Weights of a small mixture-of-experts language model, trained from scratch on English Wikipedia: 112 ReGLU neurons an expert, a shared expert of 128 neurons.
Below are experts of layer 9 (counted from 0) of a mixture-of-experts language model. Rows are named router (the router's row for the expert), down (a neuron's output weights, with its number) and show model dimensions 0-191. Each number is 200 + 20 x the weight over its row's rms, rounded and kept within 0 to 999.
Before each expert's rows: "comes before" lists some tokens at least twice as common just after its tokens as in all text. This comes from a sample of Wikipedia text that the model never trained on. Tokens count by the router's weight.

# expert 5
comes before: " ", " was", " re", " is", " f", " st"
router,228,209,208,211,237,179,171,223,186,198,220,194,204,199,168,245,217,197,191,192,197,179,203,192,195,237,209,193,232,161,180,181,218,162,217,227,186,215,189,166,245,202,241,182,179,214,195,233,205,195,148,216,176,211,197,168,190,212,201,186,196,233,223,196,233,194,210,203,174,212,161,204,199,204,190,163,195,180,212,211,203,240,176,210,205,208,206,193,196,195,184,193,201,163,179,211,205,182,223,203,206,183,217,188,162,230,157,214,222,196,199,205,225,215,197,198,181,197,216,173,199,182,171,189,226,208,182,217,223,222,228,186,197,166,237,222,226,226,215,216,220,163,191,186,175,223,179,155,220,220,204,216,209,177,186,225,198,201,199,215,199,199,203,215,173,183,175,207,183,189,197,196,176,217,198,197,216,208,237,189,179,175,197,202,215,224,210,206,238,203,193,198
down8,247,196,183,186,184,201,157,170,209,193,164,204,192,200,205,202,201,156,196,170,209,208,197,209,204,206,234,206,186,191,160,162,210,211,241,190,168,204,187,193,172,212,206,212,234,198,193,238,184,184,180,208,234,210,194,220,199,217,215,200,234,198,211,227,180,210,175,182,189,172,186,215,203,194,193,165,235,192,203,199,218,215,212,227,171,175,167,208,188,199,195,173,199,195,201,214,201,220,224,193,176,207,212,203,242,228,197,140,204,226,191,211,220,193,222,214,227,214,229,179,201,233,179,198,188,193,187,210,189,188,178,227,209,192,198,194,192,217,178,236,221,186,179,174,190,166,218,193,189,205,195,181,199,181,219,185,151,193,202,215,220,221,180,241,189,191,200,200,225,199,198,208,226,237,209,190,165,161,195,249,209,219,187,194,215,179,201,227,202,220,206,211
down9,211,178,175,199,231,207,207,214,158,174,213,200,197,197,151,178,184,233,212,190,196,238,194,205,178,190,210,198,223,199,212,189,223,186,189,206,208,193,179,183,202,195,159,194,204,191,202,241,213,182,205,260,260,210,195,208,235,181,180,211,200,190,203,194,196,230,233,179,194,215,164,190,178,208,183,189,197,191,198,179,224,206,191,234,167,209,189,204,222,174,203,207,220,203,193,202,197,194,207,241,210,195,170,189,248,208,201,204,246,192,223,181,181,191,195,174,199,167,215,215,171,173,189,209,189,192,201,209,213,190,197,212,211,206,208,224,196,233,184,212,193,188,200,195,189,198,215,173,194,216,189,208,181,170,214,171,258,190,211,211,229,197,218,201,152,191,207,196,149,179,168,215,209,223,186,223,226,230,211,219,181,195,204,219,227,201,216,177,187,184,184,175
down10,197,202,216,216,177,215,184,230,223,213,204,227,197,210,182,176,206,194,178,175,200,210,196,190,217,181,197,176,198,171,187,184,214,178,230,212,167,192,210,166,170,173,181,185,192,187,211,171,228,201,242,223,195,176,192,188,190,231,218,181,252,229,188,196,198,192,186,206,206,221,191,259,217,151,206,202,188,199,201,192,217,209,195,205,234,186,208,190,225,170,221,179,215,183,197,197,204,212,211,177,196,209,194,220,212,203,194,202,197,201,215,197,170,208,230,183,197,187,194,203,205,186,171,183,219,200,209,184,175,223,189,185,221,182,166,231,178,135,179,193,202,245,204,180,187,171,212,220,210,174,208,186,161,213,251,231,211,174,225,210,232,191,183,208,198,226,184,182,224,193,214,159,198,190,217,201,210,228,230,208,179,190,223,212,234,178,218,197,211,208,203,219

# expert 4
comes before: " |", "\n", "-", "|", ":", "=="
router,194,227,183,223,208,186,222,194,166,200,230,188,211,182,184,225,224,189,183,185,188,185,172,188,192,160,237,163,205,203,230,173,220,195,213,193,208,195,151,199,180,204,187,182,205,180,209,203,193,191,197,221,164,205,213,172,171,179,195,218,182,212,191,159,214,192,194,155,184,223,207,166,228,174,219,197,191,171,223,217,245,220,203,174,202,213,203,213,235,189,158,213,214,221,185,196,270,221,208,197,212,186,193,214,192,202,180,222,199,215,226,173,219,179,189,187,222,228,222,202,242,178,166,216,163,200,202,219,220,232,200,174,244,196,209,190,202,245,203,176,201,199,202,206,167,212,191,201,209,172,212,197,231,234,191,217,181,209,205,202,193,180,198,208,225,200,190,234,219,194,197,225,187,208,189,199,203,220,201,189,214,193,198,191,191,219,193,205,208,227,213,180
down7,202,169,208,210,209,208,142,186,178,172,167,188,173,178,200,218,252,233,184,198,175,179,234,198,206,187,200,188,188,210,182,220,208,203,159,212,203,179,184,229,196,212,215,212,191,212,193,224,219,188,206,204,218,198,210,226,207,205,209,216,161,194,198,188,166,181,205,205,191,176,217,166,230,250,198,178,197,179,186,212,215,223,195,201,188,197,183,246,214,227,200,189,205,183,204,204,191,182,175,193,209,179,212,218,206,210,183,223,188,222,188,159,187,185,158,183,209,229,201,206,189,175,233,193,198,207,218,221,202,222,181,196,196,185,202,179,204,197,197,202,206,237,232,220,215,209,216,215,203,184,223,198,219,194,190,201,164,194,227,247,212,187,201,179,216,200,211,174,190,203,202,230,183,222,211,256,154,164,185,214,219,193,227,157,180,180,215,199,210,212,218,171
down8,174,200,208,194,197,228,201,221,203,185,192,206,214,200,177,163,205,198,219,196,218,214,208,207,199,205,215,195,208,173,224,198,202,188,194,241,174,184,195,213,182,219,222,202,190,195,203,237,215,168,191,188,212,193,219,213,165,217,199,165,168,143,195,208,187,181,190,230,189,156,134,219,179,211,205,194,177,185,202,229,206,205,197,196,220,153,193,210,169,176,160,211,207,215,225,205,224,216,193,226,210,207,205,181,183,190,221,210,183,207,184,183,206,217,229,215,214,180,194,212,193,190,206,210,198,175,211,200,186,190,244,215,191,219,187,236,203,205,191,191,220,183,205,247,178,223,133,211,179,223,186,190,218,186,224,226,180,236,205,221,199,197,206,222,232,229,199,207,182,242,207,172,208,192,197,214,168,196,189,173,179,219,176,228,215,181,184,220,219,204,202,178
down9,210,187,205,201,189,202,171,180,228,199,218,181,219,189,166,181,209,208,206,210,196,183,187,233,186,206,230,180,241,221,204,187,161,211,202,179,237,199,184,230,175,218,172,203,203,216,209,180,206,219,209,215,203,207,237,173,173,235,201,191,221,192,197,185,202,234,197,200,231,186,161,214,209,203,200,227,208,247,172,214,210,232,217,217,197,204,212,189,209,192,185,237,150,198,185,208,185,256,162,192,169,189,161,168,179,202,213,188,184,206,250,208,213,152,209,208,225,201,188,197,193,227,191,184,194,216,196,170,197,222,193,231,227,224,181,209,207,211,210,181,183,172,202,200,209,196,199,221,233,163,201,212,181,195,178,188,216,207,172,223,218,177,195,179,198,194,201,228,197,219,207,208,215,164,215,202,191,231,167,197,197,170,184,180,186,167,224,189,197,192,205,185

# expert 2
comes before: "\n", " The", " 1", " S", " 2", " 0"
router,196,222,218,206,207,178,197,200,175,214,214,215,185,199,210,208,208,192,205,207,202,165,199,185,212,186,217,193,192,161,175,199,206,179,228,187,217,201,194,213,207,227,211,189,198,223,197,196,213,227,174,205,195,230,203,210,175,198,193,196,207,221,189,208,206,190,204,178,189,190,225,179,216,206,213,198,169,209,202,155,199,238,160,179,210,233,197,239,166,202,195,162,191,195,229,211,204,199,183,199,203,175,199,159,176,215,193,209,238,169,215,231,247,199,200,201,212,174,209,171,216,183,245,222,214,232,211,244,192,212,222,194,211,168,227,197,206,189,181,193,209,175,218,185,173,209,183,210,203,196,185,147,252,192,171,189,196,175,203,232,196,214,231,205,234,209,199,206,162,181,153,177,195,169,197,185,215,212,197,201,164,189,208,222,202,182,215,206,241,179,235,179
down7,201,211,190,201,217,195,203,175,201,178,223,185,221,241,227,196,236,206,179,187,185,208,190,211,215,226,203,244,191,163,190,174,211,164,195,218,163,236,256,207,206,215,208,194,222,188,190,197,205,194,209,210,201,206,217,170,172,200,182,168,179,169,152,206,165,192,156,177,215,206,187,227,201,196,204,233,146,205,211,179,222,174,190,195,207,184,221,212,183,189,228,221,209,209,223,193,180,186,196,187,176,226,189,243,201,200,202,182,165,196,205,194,199,210,208,190,202,249,188,184,190,192,206,185,227,179,170,168,176,215,230,221,232,210,179,170,189,189,209,260,190,234,210,196,207,210,216,196,203,152,192,195,207,221,221,199,226,188,223,182,190,197,159,193,206,214,188,216,206,214,195,221,196,194,178,228,196,211,208,215,208,220,195,189,200,192,218,208,204,180,197,195
down8,169,226,224,237,185,208,207,171,196,208,204,187,228,214,180,225,181,188,197,178,177,224,201,193,174,195,186,203,171,182,210,212,207,182,198,171,182,158,212,238,190,216,195,218,162,182,214,197,196,221,199,193,207,196,191,187,230,175,222,185,184,197,196,185,189,216,199,212,213,201,189,184,214,227,203,194,233,154,202,201,196,185,194,187,211,210,191,193,189,181,208,201,182,192,186,199,197,216,202,193,195,204,186,203,186,226,181,211,202,232,185,194,194,227,204,195,199,222,232,203,198,180,229,198,214,195,203,240,223,230,233,234,197,195,200,199,250,190,201,171,235,185,219,194,235,156,204,204,179,188,200,186,230,168,185,237,228,237,226,209,215,250,162,244,206,216,169,205,208,194,200,140,204,191,161,173,209,215,216,160,206,203,205,210,198,223,181,166,185,177,189,189
down9,182,224,199,227,193,162,156,176,223,194,196,233,223,196,175,169,190,178,191,151,213,225,224,179,176,198,206,186,167,213,181,209,192,204,164,190,221,173,227,209,191,182,194,200,166,166,198,184,187,214,201,209,197,237,204,184,195,225,203,178,200,164,169,220,192,242,222,216,193,218,145,201,187,208,204,211,203,181,230,198,204,205,184,188,233,192,225,211,174,216,182,206,215,233,180,190,215,207,189,192,190,206,194,214,216,211,186,209,221,194,244,221,203,180,200,197,233,202,215,197,175,208,182,217,190,230,205,171,182,190,189,188,229,179,209,172,184,205,231,198,212,208,206,204,231,211,191,190,226,209,173,184,192,189,237,196,206,224,178,179,213,186,215,185,221,233,211,223,179,244,209,186,208,174,194,149,197,224,192,201,208,205,195,202,223,164,186,233,203,210,240,216

# expert 1
comes before: " the", "ed", " to", " a", " in", " of"
router,190,199,195,225,266,170,198,222,194,205,232,233,213,217,209,213,218,205,214,182,211,167,199,187,235,197,213,167,187,149,210,169,211,188,239,191,195,179,208,190,203,197,245,139,230,214,192,206,180,232,182,193,195,175,189,196,215,217,192,186,182,196,221,157,217,198,211,213,217,177,210,204,215,200,195,181,157,193,220,186,200,197,174,233,207,209,155,213,195,221,195,193,213,170,191,206,196,212,194,223,211,176,178,219,193,172,202,218,210,196,210,189,197,205,191,193,167,182,220,203,206,181,214,197,195,186,192,194,215,187,250,150,229,201,215,215,217,192,222,222,217,188,211,204,192,195,226,215,196,167,198,213,217,215,214,246,188,207,196,210,174,187,201,206,220,219,190,209,202,143,196,183,166,191,236,212,213,206,204,202,180,204,196,190,168,190,160,215,182,211,204,202
down8,162,193,214,210,174,212,213,220,152,196,226,178,228,201,190,216,202,232,194,214,189,220,185,204,215,210,146,215,227,195,198,203,205,204,178,187,177,197,203,201,179,220,164,185,168,205,177,198,176,198,175,189,253,195,167,217,211,203,197,209,191,169,182,171,210,214,186,208,202,210,198,187,165,210,173,175,227,190,222,186,169,202,211,191,215,179,186,217,207,200,224,207,256,188,197,164,167,238,201,209,203,208,241,178,188,172,200,228,170,184,194,215,210,190,205,223,209,218,160,189,220,203,248,237,183,181,242,237,179,199,204,202,191,196,233,245,194,213,237,220,209,195,211,178,200,225,191,205,195,219,196,189,176,222,186,206,210,171,220,225,195,197,208,209,175,215,210,218,206,185,220,206,213,212,204,206,181,209,165,202,231,186,184,200,185,173,193,184,188,187,199,205
down9,169,204,173,196,183,160,163,219,154,238,205,207,197,165,166,255,203,187,197,226,205,199,226,195,179,213,174,208,201,250,213,205,181,224,197,204,218,196,181,185,202,213,161,188,180,198,209,219,215,151,216,215,166,200,163,196,174,179,186,189,202,224,225,191,209,193,203,182,212,183,192,195,196,230,226,176,218,226,200,185,162,188,195,232,198,207,222,185,196,217,207,172,207,222,210,205,208,185,191,178,220,225,195,205,167,173,160,193,196,229,195,254,199,203,224,219,188,227,215,196,176,202,199,205,216,191,198,205,222,204,231,197,202,182,183,179,186,198,210,170,188,207,203,199,215,186,206,190,200,208,185,195,229,218,191,183,182,196,203,217,204,218,184,233,211,229,214,206,189,236,217,191,213,209,191,206,197,218,211,219,232,142,229,168,211,213,152,210,198,208,210,197
down10,216,208,193,184,182,214,196,219,203,228,202,210,214,224,184,176,203,189,199,177,216,189,185,203,183,214,215,217,215,234,178,204,176,192,176,246,201,201,197,186,227,207,184,221,208,240,191,199,186,197,182,198,164,187,214,244,176,205,171,190,222,169,192,175,161,207,194,149,188,234,203,210,213,208,168,207,232,205,183,171,197,196,181,200,211,204,223,188,171,205,243,212,211,212,220,218,152,228,166,216,204,202,182,195,207,229,202,173,170,175,214,202,193,192,172,217,209,192,175,200,193,220,193,218,187,210,190,218,196,224,234,224,219,224,228,233,191,208,204,155,178,199,201,212,222,215,202,183,168,155,183,175,235,217,166,196,182,214,244,208,207,205,228,210,214,187,189,164,197,199,183,188,225,204,219,216,230,168,215,183,210,196,184,189,196,224,198,163,207,198,212,183